python train.py --d_shared_expert=0 --routed_scale=1.0 --balance_bias=false --norm="rmsnorm" --norm_eps=1e-05 --lr=0.00153 --beta2=0.99 --grad_clip=1.0 --train_tokens=584400000 --steps=8918
Below are experts of layer 13 (counted from 0) of a mixture-of-experts language model. Rows are named router (the router's row for the expert), down (a neuron's output weights, with its number) and show model dimensions 0-255. Each number is 128 + 32 x the weight over its row's rms, rounded and kept within 0 to 255. Numbers have three digits each.
After each expert's rows: "comes before" lists some tokens at least twice as common just after its tokens as in all text. This comes from a sample of Wikipedia text that the model never trained on. Tokens count by the router's weight.

# expert 7
router:106107094130162183106181142152079104131174150091139162089166114142093134131169093097146105130121165114105089089179092130087156100156135169142101127157162123124104107131173111111108084101109110129124086128115130144130112131152140134107136107186112134154124175161110139144108120093140158076152173127071152170135129073132125183110135149110127154142106109153112064138128135152113106142124186163120117105120082176121087077187130169154143154116099171111087076109122115118120162221117152143130178169112255168115079108061162115127178091120070144090115161162195109140152128137121138097120109141143033111091107073083093086130092121122092164147134087177099106147113145194108158161101105103163167136152155107113148141138126080082113073130090174123152108156153099167141182146117173
down7:128090137192153123154076141173147180071137174109115149097164041071119107073140047123077098113153117171152131149171145170168131142209140090102112161150142132108105074147103106123091174150109118156177111087166140143134146128198135105196143147080106143099134083125179129122102211116174147151115150161118183124187141131127089168091105144132174114134103084094140082089118092128097144164115126129101045112126123060129143076107128115119134128103118153129076095202109138102165113106124091164120119144117075159106152075153157107161116124060099102108162116130193102125104151158164100095136128126128115130088116095097105160117103116111101121151101077096132146159137159101146100073159125149088158158120120104088072094083155159139129159058118170165117164164149207105124149103168132
down8:146139102177139094155106149075101111123110084133094171065160147183115122156132115150192133069163107167124089107084117113171145131157112127128118173128147167138120099029122156137168122159147118168139089132052100114101174130098139146120168107141200089085153149129138125174140190159135121120100144199147167088101094185132124115146138148151046135153099120110167135136167143139085103130127155041135123126129135225185141072096167159151173146161107132039128123184159113149121162125121148121115097144081161093118118077105057096060100139151088154075080126092152138154134153068146113072101141127156153122144121109081138150154119146163169124097146168133119075127185128139128104094127137131098125141118084157059043167125109156133104123143097102105109134078133158132114107161158140
down9:142137187105143149156095112188109086104112117135119140149082077165130144138111143117086189147149131106120153081124134132129087144082131152109112103181131150096159179174180091123150118077082133165099165128140131151051114123096130079153147110113133158164115072108147179112104110032129102098117107072127155165108163073151112122122115117122126074130110158100144129160095122150114072123107105083137135127168144106131160134125107189129127146028015094104121142095094105133187126078125116125104165109155143155074173139054059173124124131154151087161111109134119181144149076106097148142162116122171142121172107147140195072099109146134105154188127126095075172093145155171123117148112121231182172087144165173106134174142105145157148095151081130093129163122141166091132165121122141
down10:090136154121117175087121152129124118090203105151155104139092133134120126069113086143129082110151132179124112084183138064173143142099133171098131119080107109106118171166079115137192157114120109186087184108164111150036205137091165116161124156134071099123103120077083135190165117098120104192125089133129127082142095179086097101171130147146155168114115085089086154165152119106095092083098122165140158143071040094096131111117119105139091153114097113166112105110103071102146125162113073138144097128082121123071174147147151151105153123142175109113093091112124143095122134052141173097194127099100105096112151093070184140066108143117110122092114099099144145162145081150170086125176158111178087128196134162097142101163114157158164083108129110138108100183148137113111136153127103
down11:166136114128131151118079117157122109101105118134105183142092196099225161132144124111214102140173144041115117190177127128138132090121121107135172117139148095062058132184062129137174161109156112132097098109110130080151171140111125135129100102160088152169201148140122173128126164169097103068104082153145093106077099134098094148092157155124116116102165093136044203092102148128137130100174143070129087139121133155117160235135152136133130131079202144130152142101129103141111110102130044123140126079098154092095127112125115093110122101101118100142154107118145161136103102180099124123176155112148099100170176130103071111144164084158119142111179095232108132080128138118146070131109098151176135145118138114145167116095149148129148095089135153153140106108163144126143177146126123
down12:157099155108095093092166162122041142151135144116102150130128137119108103139151041110192117156095108169065108156073144124167127043190080132146121109126115111132122124116150160191083153117134152146125175098092176084164159163171172126134100168131150156056121126162164143065091084138148149133128132059048132119069131138152195204148153183106069121147072173114120172084159128186149083150097160180157157141137122119081051131125131082106135156128117122137128139143099111173113134133169131106157138103153133149137181120125096095132111153146130141166117160150137154066086073145129130115141240102118128145142079164117147128146156092114137118104129137127094138078116153094099158145120139110132181139140139110094160082154187179120209127150123175124133159120139158119130173141155118
comes before: ",", " of", "\n", " (", " and", "'s"

# expert 6
router:046109170131194135098141141144096065119140075132115142125124112160088112144104111199134162073096184098125139116109136131078136102164088121118113189162130137093179154155148157106114084105120188118120124160147174131182123088094108074146114095148137095128087130189091125177143144114114144089137128147084136162165096095129161122148151097136114094114121108194152077096105137112091072144129158130053134139107102139130122094142122129155131153068147136142113144085132166114163171120139128176121153132148255121094150105110172111160169114165129128097068011136199088111153168113162136109154127142132096119154088103136140145100100157112126123158161113157141163163075120126118138155117163118119131178151138160101129158119120086115118110119058099139109058127092139128130103147135103
down2:164115107114107147112082130128188151117201113095065127103160154122133137085119152060196091238113183139085112151125079100141096093135162089165163131146131082195084038120123111059158089163174086193054132166133141126143069112138193115078134109106099115081103102110081154106076125114143117130083099128137101145145145127111112094115163158167148066066095132156138140195186087144105122126147142130122126065179148155157131149179106141098148137139107148079159078096153125088113075164123136129085113078092099133119116144121154086152124095113147118149152174134094162168170123115125180085070062118142115087134147091178173182072163082119125145139121101132152111147129122101140104159115135114121083119121114167102097151111113106136112164126173120112129131109116131122131131138186174
down3:169127079213145075114161109130127097157124184133160192137137175087125118058093132123155137127132162149135154089105105136134132123086143179161084151095115103153146129135094141172127075164096138131152136093137136160157144128146087083173126128147068162152151162113149160167154195149074073147115129094077189138135144135177108168114127108139144113118126115120145131126159126103096127122113111166109134131166101127153076138164054141100142154186119118102100141121065193126143183120157126118160076097044179147153108111107078117109158137122152087149195078159144107090109134146146174158128123129077157112131085123082110114108119083155140155089139073082111135118158182149105154101115123072148116140115066112120102153114102220145102203121114180155098085164147221038100087153113133
down4:144125094112133143171110189164139145153126110131108123174126081079146108121075108118152047161155160138078120127162128154104148155185175200118152139144139144111157152221080123151171151135127131139165133122135152145064101136117138113145135165142128170047191123119165114088136138175128131134136182177120147192134172152109178129092142100112117072120147098129090116137101143203160140101102102096154103156120115173133145130128101132060095123061114167127138125116194076125096155136102110159170146155123205084141164094108152113093118124146146085126109114068155155118138135100112066143154156141083194150051153135152091172089153102109158193177130114081139134118152132130114091114105136116111153096114050094102110152087119176175132132118145175047051126085175134142110170123146169
down5:122138093182170122074156118069188131105153126137114103153078143094121169091131139131107113115119133216143124068119122154093171120165090135101129108100117110141108081114193163141121134143142133134129123107107192143108097097133181131154112169100159061124180202050142105137123119156161174163144128107154124135178146122113098140138150121136166121134028164088130119114145142119089126128116128104169133139071130177138182138128127160183112075108122098156065109113126080198120153108104097100145092169123168161119165188095108150118081072065189088140112154147114125154106110147182101125099151230132202118080108147150111108128187198083088115100168172116155112182140105130180081120128141122097118112115149114139116153120175121164105142121172158097070073119141177091113134118152152
down6:126111148099099079128120167087095181122209122074144135150124129058114169105062126128160150148101130152107068126181134113178188104111160158125115136121189154106143087151079094082143103160147100103120085119152178111153181084099153108101146140144083139137095074160090065196119062150134178123047098146083099090106100134067133187134121118205120112161122135159102103125134107141178142101125120141091138142084163075106090102194124112138131179078137166043116141162141110092147130140119098096152102107120156129145128115121157124169161082145074107131140109121116161117138072098090181098130195088123125121084110144178109097151146138144130143071142099120150152126151139116141152120148122090135088098178102179132118122128120170217143197111164123137111151115125163050093158126119163
down7:103199125142096121142082127205079141124141115085115128098132133154127116080155130115105160134111078137144178163152151070107046138099098065138096179066116130140172125133107168147123151142204148113052161094071124148111106159145135079188168089141182132136167106150134088107140155144194155166151082132133106142090143149135131173123144162101136104155097149128108145095134150101107092085152114116157118152105108154175098093143064140159180091138195129157190146110128178137116108120113084139130149128147174133062115126158147166158130066092104161140120132142152136081160140112072090125171099093180154132119077221142067110157104093148183147070159125096106153099120186116117083160163114126099124207119135198109126126101133103145131132128092082172091152127201101124139114115094131
comes before: "9", "0", ":", "1", "8", "ed"

# expert 0
router:118096107174158168101133139135153115126161157108146130116180082114131155118149124088127141157090164098088158092101137154108142150135215183163090117165201162117126150123172154150133114098157093127117089174120141150103121129093163175155135149113100074136099120128134139206129118078162098142157212160130137152108171179173135142137164190115131173116098138111072119094131095162110134150103103102154178108179101123115066131158099152132146163154163177072120120112133134120129155135095130129119164127145244067113108138111184108148184117139088125125091027153168131117094177143091126061145095129191172091124107110127130174113118117139086124148163115175148179150112096181107137130118084042131147125241157116133116153152089139133111077129131114113090094151091114174116175129124130
down7:152119115173085119076111170163109121127141138127145113110130095116072171095135161166136137169129126118152155113086091139110154123102125157105123105156115114099082113154096100118112136121038137110131131136135113122186141101192123124116106126147121108113158150120143097111136160109116138094115179175150165170184140107108114112199109130140093117187114090130193188155158119111129108136126217106134122102187113119171152124159116163103088057170138063126122146106151158094147108083163144110052155129105132156186092083185120130159098155039148100130115143093062123112103160172092191144122119197117139168114131145117094101152069160118076161127083118137147150138146116106089050161157155121104123035085156207167158129126117075087099105110171097183091051166102156095144103103116139
down8:077132151125167213127140202146124176164086126138119190071132078122136122155135153154103172132180150129137176146124091093131126106101101174129160134156128142108123110095127142149132179126134162127137159140074054160213132152080187086106081123092092119100057139122145096111067118157144174137118110101070146154176097101095158166138136137124104147120086176126122170121142131169081129146133190171110161107130161086150125080111135106121139084121163164136161121093145128174062091131099130086124104136142162099099130132181170162111158142121107146210142086171098136191115219095099141139104151141145119110120125163116088129126120129132120125159160107159137065120169145163119143138125079123124130181164181190177154091133118176137040120148162121130047184127122097154148129162064143
down9:142102120158190074100116127064146187127132112099094093125145104165098206154141148130108120116117111140088097167112196130173114126120154061094154185129180100114126147116118082121136168096065093101095157092140149142125196113169072126148122115119130134091101126180125111166133109124122099123059167135129032146177142133194103130156125153141128104097111119143150073134117140116137124143182167136187140145131165099170047128142110120159113154142132147060116165119082147133137180131125088145094177113164123152125122088220075128164079153127058075152148112122123114068156096147137133150119162098214149151110136118097096151094100135128102077107118114164172121118131063136170121109171122078108127143151114176100075168185137089183109095150134099169136154130114146122163125138069061
down10:132095169138150119158151126094147123122087071155138132089117128213078092100204147177149118123105158092148147164131074174083143103097115113150148118150124146102110080135142119122146098141092121172192116117178103179088152147167140102101130181089187149130138066139133123106140112126110095109126131121119130160136149131084079125065115076067125178136119127081141122142110150131173113197078094139137073134099078119147175170071138133127135081182167095117119127144104113125105123135133123087151151142143012113152159118181093143085174151092085162097164114169105153121113146091147141147195135173142097206129150151168091163103106170168115086140155120133098098119142140102057156129146147136049139144126194131070134131134088102130147131126141118126187103096094056159199179127139169
down11:085161074102159091200172156108148116128141159091101142123187185178121138122167123137197053135140129103118161139108121133072190122129198159128096138158125069101135162140097156152150120142103137106120137105144158135083055059089160122157160113084081140142121146162108130170079130115131146188184140107142092108097155159136160151115128132158126119151125072181125176110101089140138125128136144138133095108109167143132164120123103092096151100142110096128114170114062158155160163095171197158129141118137255144191124164107113118126163153179089155127116117089159123106163126148105134166120106080131134091142167138152141168107123096115137197085111224170126106152185117120094107119158131118130136185133127184101123163125160116101120115188112140094154119123092129153140084181147106
down12:111131153151136149157146136178168089117075090108138168153137078106115204096124192101098074125082197112128078131154006126158163062093133121155104114110116113162091139148121130143204092158126142153175122122089113083172108068083154220126157079140132156116141118132108133186142139183102128087148125123088129130137159096112180137115121137141104166120140135172074080100169123146196127112179094116211149092170103109156107117088111106135133180166145149137148151098088132128063099136131076116109180119089151130180039094116179146113133164140133093140114085144118121135108108146133100139127145137174161102053093074130154127141153123096101131103123084164168186116093126076141084090129199121071106133130142102159121141130138090080114123124145143102104160147147126119159088125130116
comes before: " ", "|", "==", "S", "The", "A"

# expert 3
router:081132092090138138121181183124135104136142161092154149123184122166125206095120120140167074122101123113116127138128120089131131067131112194143086105154111167148162078121176146100157112115132130112184120158120162105071134140100168150152127120143138105100117125142115135175123097147200136138098139077091171123155115078151119149132158182167142195117155046153090161120147142166119064123156156148131157128137075203126115121108088115170147181127154142121110103118106136122113138185108144156149118115141255074088155095096144111150121094155141130129147024159184148125159136163068105110145128100146137134153101155092134070114133141113068158127117144147107136178132137172099096107051143085135159127150118179096168151168126119088146082131134098132105049145132104127131160110110121
down2:202123139075148119047127138013090087128084143097102153138116101127192104124110159094125083116121108081127127135136095103172111126068113105142119105187164121115089105124180184137062116106183139128118173105118133128110077131140113129110103192128140139171081133148140117129176099143168158169174126055134136064140133137133084170150124104128093135099142148150143172096134134116091093113138125156149132151134071157178067107109115124195113126179145139101142097159101112138189148152110098161125141153201191133112164132172112135152162093141147097115138081081097125102155103148116151123140115110153144148223137197105128131135075145136085102084093090103085143080129126124184126177117138122106116032125159119111062118087125120130112081149164156073103144124167185147163100122169160
down3:117131118137125128116115090143129100139115137138135140117084139157159126111151143144095095156039082196107139147148105166142152125033112176174101187142057112121175175132084164150127108152097142174121091126157135119086088129147071147174070178129098118070090189143138125167175088115142074122130113122153153103113099139158136145112112168088064134189116189155113218056123160128118099146143091149101106103084101125082103123169132173083166102100142100118142106140131086121101125133133150149084099129107185131072150129152111157142103083129139081141103133097106137204129145112124144080152115113169100110154135144197123098174117111105150097125103127113078173207172182123065182123171096132143078153200137131099167129064095101112081132085148110169104133123176118139091103148123115
down4:162150114099085127189152129148146129180084087118069148129115131143151093117071097097129163162138111135113115099158123157191103079139137152170037160111116106123176129136111125166120168125163087165035131113086071117147149130113126147093169175124161121118146108102144164113120095121063144084145111148106138061075114109118134131142139098080061128096150111122167183108112145151100063114113118150151117078133083126187115123124068085127121124119076176112168134115145145065113152141122088190142093123095145168163095102109075123252150107129127162138141129128164134180111122150177153134136169095118135155122161125089187130092169064128192126165132101101075105080139136114133157088129127106124090144130156083163145121087100143154098172193108107088174180131088099190110124185128140
down5:081104145101128136110098138147098102193145131130127157087173157139115180156147103136105136161128151116135152133141088127160158100169158155132144117089131143123120122168145179149115137107172087111092119151131096159118112127114105112063126064098089180090155185192076158140139181120145164153129063124119164156108117146020095146166161093103104115071181136088144097084112117104133105107139157103084156111114110141129135116121159045145139108165103143120109118154163133104146189145132133136129180148145038190131128088144086108133187114116117149174123175110109126147123077147118071181110074145138104109125094166139129174080132134116214152071157118060117119135157126088117125131132133158145151136138165193021142163106165196116178156043139157081143109101164099150106097168154129
down6:195108124110152082091142210153113111147147156183111133136132149103071058120069134153119167177124099101145135140115148129078125123168140157107180179149180136099187204146176138135161128118142113166197157160132059153100200151106156157118139158130112080138098105157116112121127122176195171092192146118146119099157106062168127156138137095117169189172140169136115158112113154150116148090098132165136113107148075094112089138090194111171132089142119106170130156160104057096119124159151155136143098111130129152152093170050157105152181164156095140083145191117136148121140080047112103104140134086134133153136102133168145150183122197133133148113133124154068087179076176153160185135146176139110123131136091161110149147169160133126081114115158115166134144155173119143182121131100124
down7:144050133085188114101134133182133149081102198111101136100076076103120135101140101086135100089153152116180102100181100067099171141193149167114201138105163124110124187140090159200097091106134133138103160089148103230078148133131151131123157156129158152154107119138140152128136160173166154133108126163083082150150109099121168199116094153179155141164124126152168145086109178128147164102152114125126095181066141120116122163116101141145122128136142175128091124112111145148135108102144106119191152133125241125164118163121167117141179094139156142076146029128150129089095157133143143143135127129123158142161165135166171154139177129110180121135129138053153095116149127163142167150169127116100137155175094096154092155110143128140109101170158105146059137119139180178098155104119054
comes before: " |", "|", " |\n", " to", " by", ")"

# expert 5
router:132099114117158148118089163127091087104107114113144157074153067158125173081196085132174102101124168164088143086160153112117160112159171139163114148166168148097182142122155121135107084090120050117148130149051169136125111125101152145176096086131119138133134105168086121164114120111189113114131162135076169175131135139152144175146163196121111129090091104160118065103120097200097103162109143161104141112146087142116066105157115153169168138131176150080097142097129207160150171201061134154094161178099208071102092102083161118147166066182178160085113124135168104158156163142118146073174124118166126128117094099082118136171096119142089168144182096139151134170135112147112091127062148124192145153091131155117150158100108118113100116141102148147092094152102122135165141166118088
down2:122193141182154086150134084160096119118105130125120211105112122137152098049118066106122159128148093188137137185141140114095159134118097178110124164104130093115102166186113151121138130179147062100095144093116171117119129153112132096145100152088112090145105200120105161167181203109190183148113093110089130191161140098096144123143061142132121149097152145127125122049144141098132116129150144113192092186150135115134080132134125163091096132127123096138202144164068083076157131128131120156161158082162238135157160144153149165138148195096109136135132119150123135091131119176175164155126121078145138090149123172143141202122168150145114093124158157094130098113121099121125153124156147164124099161151134131138099138067116119117108084061099143174152155177107111070202130115140184
down3:109083123160129129119088112110122101127170121082154180147068121062140166092145105130098177110095149096168088142113124139129111081117142109105080113114166113098145092132102084106183168132149101121122185134162097152210108145144088099098092142131113077160145095148125125149147142125095147125145104102123131112083132068089131129110016154061067122171071175122174092123137143170084133159112118129096121178123085077118106114192124137160121180159164147143152149049197109076197113146183112092093131129095083148106073176177145100142123151176161172124103130137134128155176114161110192211111112105117106135145149134097104130151054116096178108083103134100154101144124118152133064127123114097169168138101111147134155116066108119087127189154139158131156136186107164135175138152155129
down4:195102192120147146169084138198170147159153144103141125118137111178125115134146143109131135102153174132172144128115100116092141135091155080100136124076162165126152165169126173145146176135110140159116140169106157110145142154106099147145136131094094141154157136134102114157147116146133109136082165076106083096095156144028086163070056158125128140082130092111164100105162113115139146068150108126143099166175141146108092133186108153169117210154089092152089172123084090116102135124128210122122126128142217173139150187162110136059125117071161105177180048091124107142141126141113190081183165118193153103139079140157127160090110107100098125140170104123121104103078137080139117092074087171176155107097093104153161170137119094128128176140131147123107124181152076146177170127138097
down5:140160120156136191145099093120160093089144090150148130171091150104114114140137104209167107145079204128100116149152167074091136096135143099055156131153133167071129089190073103090104113099085104100135148139081118188140087146079123147106144127157105183123160118109144160089157079135148141140162131153153151081127192112134159147135134071123155160111157109111154124167123084162165114127107173096092143136089162193158136181127086129137153113177089141136148069155132084195202109063127097136157164131147176122113113108081157151074088125124144126115104129197111133176141150167120141130085043172155136122116131146177119094105085164121173138145126151167128083108074093127115150176134151124146124197102167134117137131206181107135148126171141076130117172140103175089131200143130157
down6:077132082162150087119138097135126107134132092111098108103153105146132158119085084167091177134100153119106156118074131154087115145110103096078166147139156137142116087109121077128165184130129126127116098135159129205105123119162156110133143171181097164186188106132077149104204128175171136116161078191135217079125140118138131167087100075092135120171090119149136095173072157140142149124122120134166142113131126102157153167159102136106150106155126142129136121115106131073173124160099087131132097119163189148129168133112213156150182149137126134117137131117199151187130046139125114128098104170093143203134128158061118134126107088141056167120132162147179132127114144130188182066119145130105057098150119108058161121093163072189097100154159085158115130168093144147162099167089162
down7:127192143138101129125110099175168160170170185099152092181148099148137149126154083085079091093135147156195143148036083160127084149127117180093124094109108086093153160154153116157096166148124209141138114130117114114182133053091181130150103114114125165162155099118102115179113088145136138071074122173140121138145081077155138123125160139141094181120148162160159146110143150140119154122137140165124154148152141084146087196158165086130155193183181083117102115108124188138144084088141112138100151118093081124140159098173120141079172091126114115116171182104158120171139145150132140159158176140149139175125127201078137134144087145116132189146105140103160083108085135148152107186060113095191186163066164135131161191109132111109097150131086091134096148144123124168175160133150150
comes before: " the", " ", " a", " \"", " his", " an"

# expert 2
router:146119115141160162101082108111102125140094137148101165085144095130132136086165139139139132083079136118144181102156151124100157090126095121165115148158154112079170138160118150150120159088113138136187129132141211139125131147109153143155106082201113093185127081145069171094081152098158117089127129141106147134130148154148156193158124090161114163149109102129092095114129141145082103147114148158088117123168113164102101081127112143127076098093111118122107133102097095116141138130113179164101131171118251089104097139149150155156178137094101135084118022163140152151073133115139144112155095141128161113117079113073086144125092092119111135124111111182159196136173107187093131122073151156145139177208112211158153162194177053080151139131115105126149081157109131137165171164094052
down2:120131110155166128138069166162132131081121093040096103093074129206112092169066170165181186146090122083062183086132167074097136160129147151137148098058081095142174119190143111078108152121149091126103097134119131126172102083157144126114082127139145091206070187105118078157142173100119096119125123124172162141124133113095134138172139126178113109100138137126147158121079176107145181117119174208148120074166145138089121129138115115098146201084162159139099116084174164082099137196115094092130195116116124123157132120133139123083119164147105077135121129128164143107167119115188126109124105109152206176120148116133119156169143064141093141113069110154107135164156159136163144153098168164135144139106150162137154132140136128149110158095133139197119135119156160103066185104117126
down3:123105103100132133136144088177152123126119115083185059151123128136067105105052133112143122095127136168148129112107102214187103083087122110082139188111096127096103098095097084114176159095090151153116210132225175148083105135123102172151141116192121118148071168125150075142146153131113131203139161108131171129100149138087080105112166109134127096145118089150104128168114124068101138133123167144122132056172180125128162149070102098129105139141116117097142163158116183165125172070136158115110167120198144083099142128168145165126145088107072145220139105145135155146132107125094169122106143125108188086133170124155159151091132140100100197152159120082127109169159166174084112148124139099106125113124062118122077114176120118132129108195143064124127159124150140155144130170071124
down4:138099142124063072091140192112080055139129157124146173078168111172103116112116122119149136164053096173132160143107097093128069155140053159096180141132113119133116138139137113096124127146158130068154178142138161174139122149142113104122167081138188158125084110127114115113096115141197103216050114085112176133059093153167169138103096103088070124149138136171103101128105136120152109133073108151135100100193180091148126095096091098121125124125119063098096111121075180104091108143135083109126103141093135101128146131106086124095112096153175115097132129138120077155079159137104132148142139108134120158099125136109100101163147116134200083094090036096162183155101111121110161125151116082096103109074092147117135087153167149166161096115159121106131137182122081126163157126232139
down5:149113122132134150156105160127128171090123122157102104134100137117129116115182136091172155142107135117173061143147165107121141090206127091110154064090077191147126092143135115145118155131155142158165134143140159184102142108110080130166142071104109142120146138072089072106142135083109160176140172106103115085158068115210138049133152140193040174126093105148141129085106125132107127163138111136093054098109147140206117135149064085097158145135131130158194122170086087167103161141137095131140133116164145127136125082197119120071131125148133114142150126084095112110131137135193155137082120103117076125121101124092151114100125158092099069154107148163181170155103076150057194115104118100181207086139145084112139141126105115138095159151095078108127144130172143129075105206119137
down6:151119201117158154136119136099159133167159139065085120140149124120060135125107083146103142166115145099047167076167151158137087136141105130137136149127129080159104125133179158135134082120148114098139115180049120123154149087101100126144132106147092100083089134174123112167138126121121114116097175164139122135124131139101173122124155167092162183142133140182164125107115112076163128159103129175107142142035160109162128092090145119122140082133100108103161118161113120166112142186135158098151180145131255164101124125100130098176160167108106150083119138119113160097111079119154089174164104183133147150176143147109114113126180142097140151143165162169135091132116122129127103130158133165136118106090117154131139140103114150134064129198111132138124075166124139098150141155198194
down7:138086133065127155121098176038103156151146126117124142100146089178078140134146082157150105114106121096138113197089127166105067134163098092135130100140096189143066138144092153106119118108118114132155091157124174167080121136204129085104164072128089164074092141175144109103164118082121141120080114114095129076116137153146124103115038164192103082124148163102084097144103139123122090134114172104149147134149106152147126126139124182152136125176106133048131125185141136092151092133086153185108108094119197094137187079138118138192181086174159135102108126211136117148123062112119143117162117082074159115108133137129133133109139108117176136096136128161114174180128224094102101138137102132148110175156123104117150154093088103160116138108115094137126159068112138158172215101115113
comes before: "1", "-", "2", "3", "4", " The"

# expert 1
router:117149132113129153110153139140113105122176123096151179102154132143098153072194122158156112122098153150099118068131090111063159080158157193105090126165138104144146100141161144112064120132159117111149116117107173112127089105085180122153133102178127128115084132146117145200123115080143112132157145105075148142127117144141142152130201183094119151141109106208119142142169174167139121132130147166127113102121073139088070103170144147151169119130123186107058102105095140129129104143136153136120176150135255154098156095055134129122166111123063138114091095117178124109184123135149154108126104117181071099134099092077115113120066106137094145137173113158147099169164115139142099154036123094188143130112161204130192106138157085102119090123110119109113039118136108149125152143161099
down7:128082154168126150175169093114155178087171101098135154148157116142138130141139103138089132167085154152141117096086112140200166154109104109154081129144117130091095117193087105100183085185101120122140110192187112142080168107123181111082164170093089122130160113100146181103123095138155171098115068168120139130189069097036133204133139165155139120115133095137125163135141154104123175161120151109178141063113135071133111140154174164146171117205103121132138128153150149099142138135141155118086140187157151134196120106146098100120170073134131113200144123096116167174126122105100086039146088148117152094116124122150132196134161146108161136124107116152120136167119130123183168104119154204100151138167105117122076124160150158072142122198182104103122162110106114099095187173119154
down8:149125066120136137172155110106117148101124102173152154096108207104086132124140116174149093113147193144134150177124117115115157146122195171140139068116105133099102129112099172191107156121180074102122126116133098147142169179105138050143140137109159138145134122122145118129088206140050117128100150156169105096137145132104140160085216137131140073190136151143080129160149133107098082139095178095171095101169139107175117124099146099125160074124126076148086131120142109073141163176194118131146132126169159141162085060094108187109169069101089138113194120144136084160118098103136095128049087182126143118149173088058154156092158148117084091113092159138106066187136181149124100113138133102092153144107146152136165153148151135186129138138165100168167158068142088120122137111090134
down9:105127124085136142127102182112142104119064094152171115076101110111110153127160169133140158173052144096132123156155120147132093149128175168177064141177178102153201100154135126096089180120107135134097169120135157140086108132106119106119169132155132053106089114085163191118192125085165145130180116096110077145130130136071121154177160128099111111143107146096113166131140111143117093133097158146129114106130118161113129142141160111145120136142162073173097123124073138164160141128147135108151109156081197083112106065171100101129142123172189108117059118167062149125118128112177144076081136040156131158163103067132116151122173082103170119101137162085139131117146121174104081149111134168156199062187186044191137156152109173149101130108084080125133092153109154127109131092095123
down10:113138081135168106185135125112139118146110132110150059106144154145075145113122081136065124178152095157196152126098108184136071137099109153119150174112099160155123070062055165130160148094164103139079130115159126135112086109139095103162156062168107116062162173140128161138143161150069098070109100165145175104162118088125111121099095137079132196115078158160151129167151143099118150163084118183153147110151088156150173166068149130194120118099121139156143140147098096146130141138109110086113157148114080085130148147142152110114142107135086166125129158049207121092087148160095149077049172126153121160148138160086154155139103106149058139107117168136167142123119109137136142108143162087135146185140112083155170172130039159169102133171071108137130096111178100118094151170133168
down11:111158109222168176120137148130073171154136108118117098120180124146108117076152074174148121162128126121094149143175089043182110135214071166116074188155182169110102138087100118119122174178118149180105083055077048119097138123165135169165136113169151107127130159084132148107112175149179177103178134153145102164157158094122111148166133089097137089165144160124096109131179082126060132153101127159111066113140198135118107120105139127081156159123103126121115171085129111087134145141086106141117159165121139114097167130132105133116077133142116089123154154115167151119085148082176123104141080148166074146125088196132142128133141137126138127092152089166101117176076090099115166101156093143112124177105085153127095121171131128173144154097082136104092161154083139121146064129183165
down12:176116138129129195159156103159117207124091078117118134177134185103108146122092144192101138131105157086169058080119094113132146115111144171083188148099085133073100105116111068074164076140094105117076177115172163150130144097161138152134118168113101184123093103128121072110150163084096118134100072129138070126132118091143121182138167096120146140117168116129114137137040122152158205116183118136128153095117107174083091044128154147156173107142129155112163176141135188083080131176120093131134168164163002109131109126169123134103152112114101112119136176139095161124125088162097107175136167092153069166123144103125151132125126117086177107148083148117162119112180104127177129103149173140138099155167180135129157137128112141139097102133141161126172111130182122105151136081092101
comes before: ",", "0", " of", " and", "–", "5"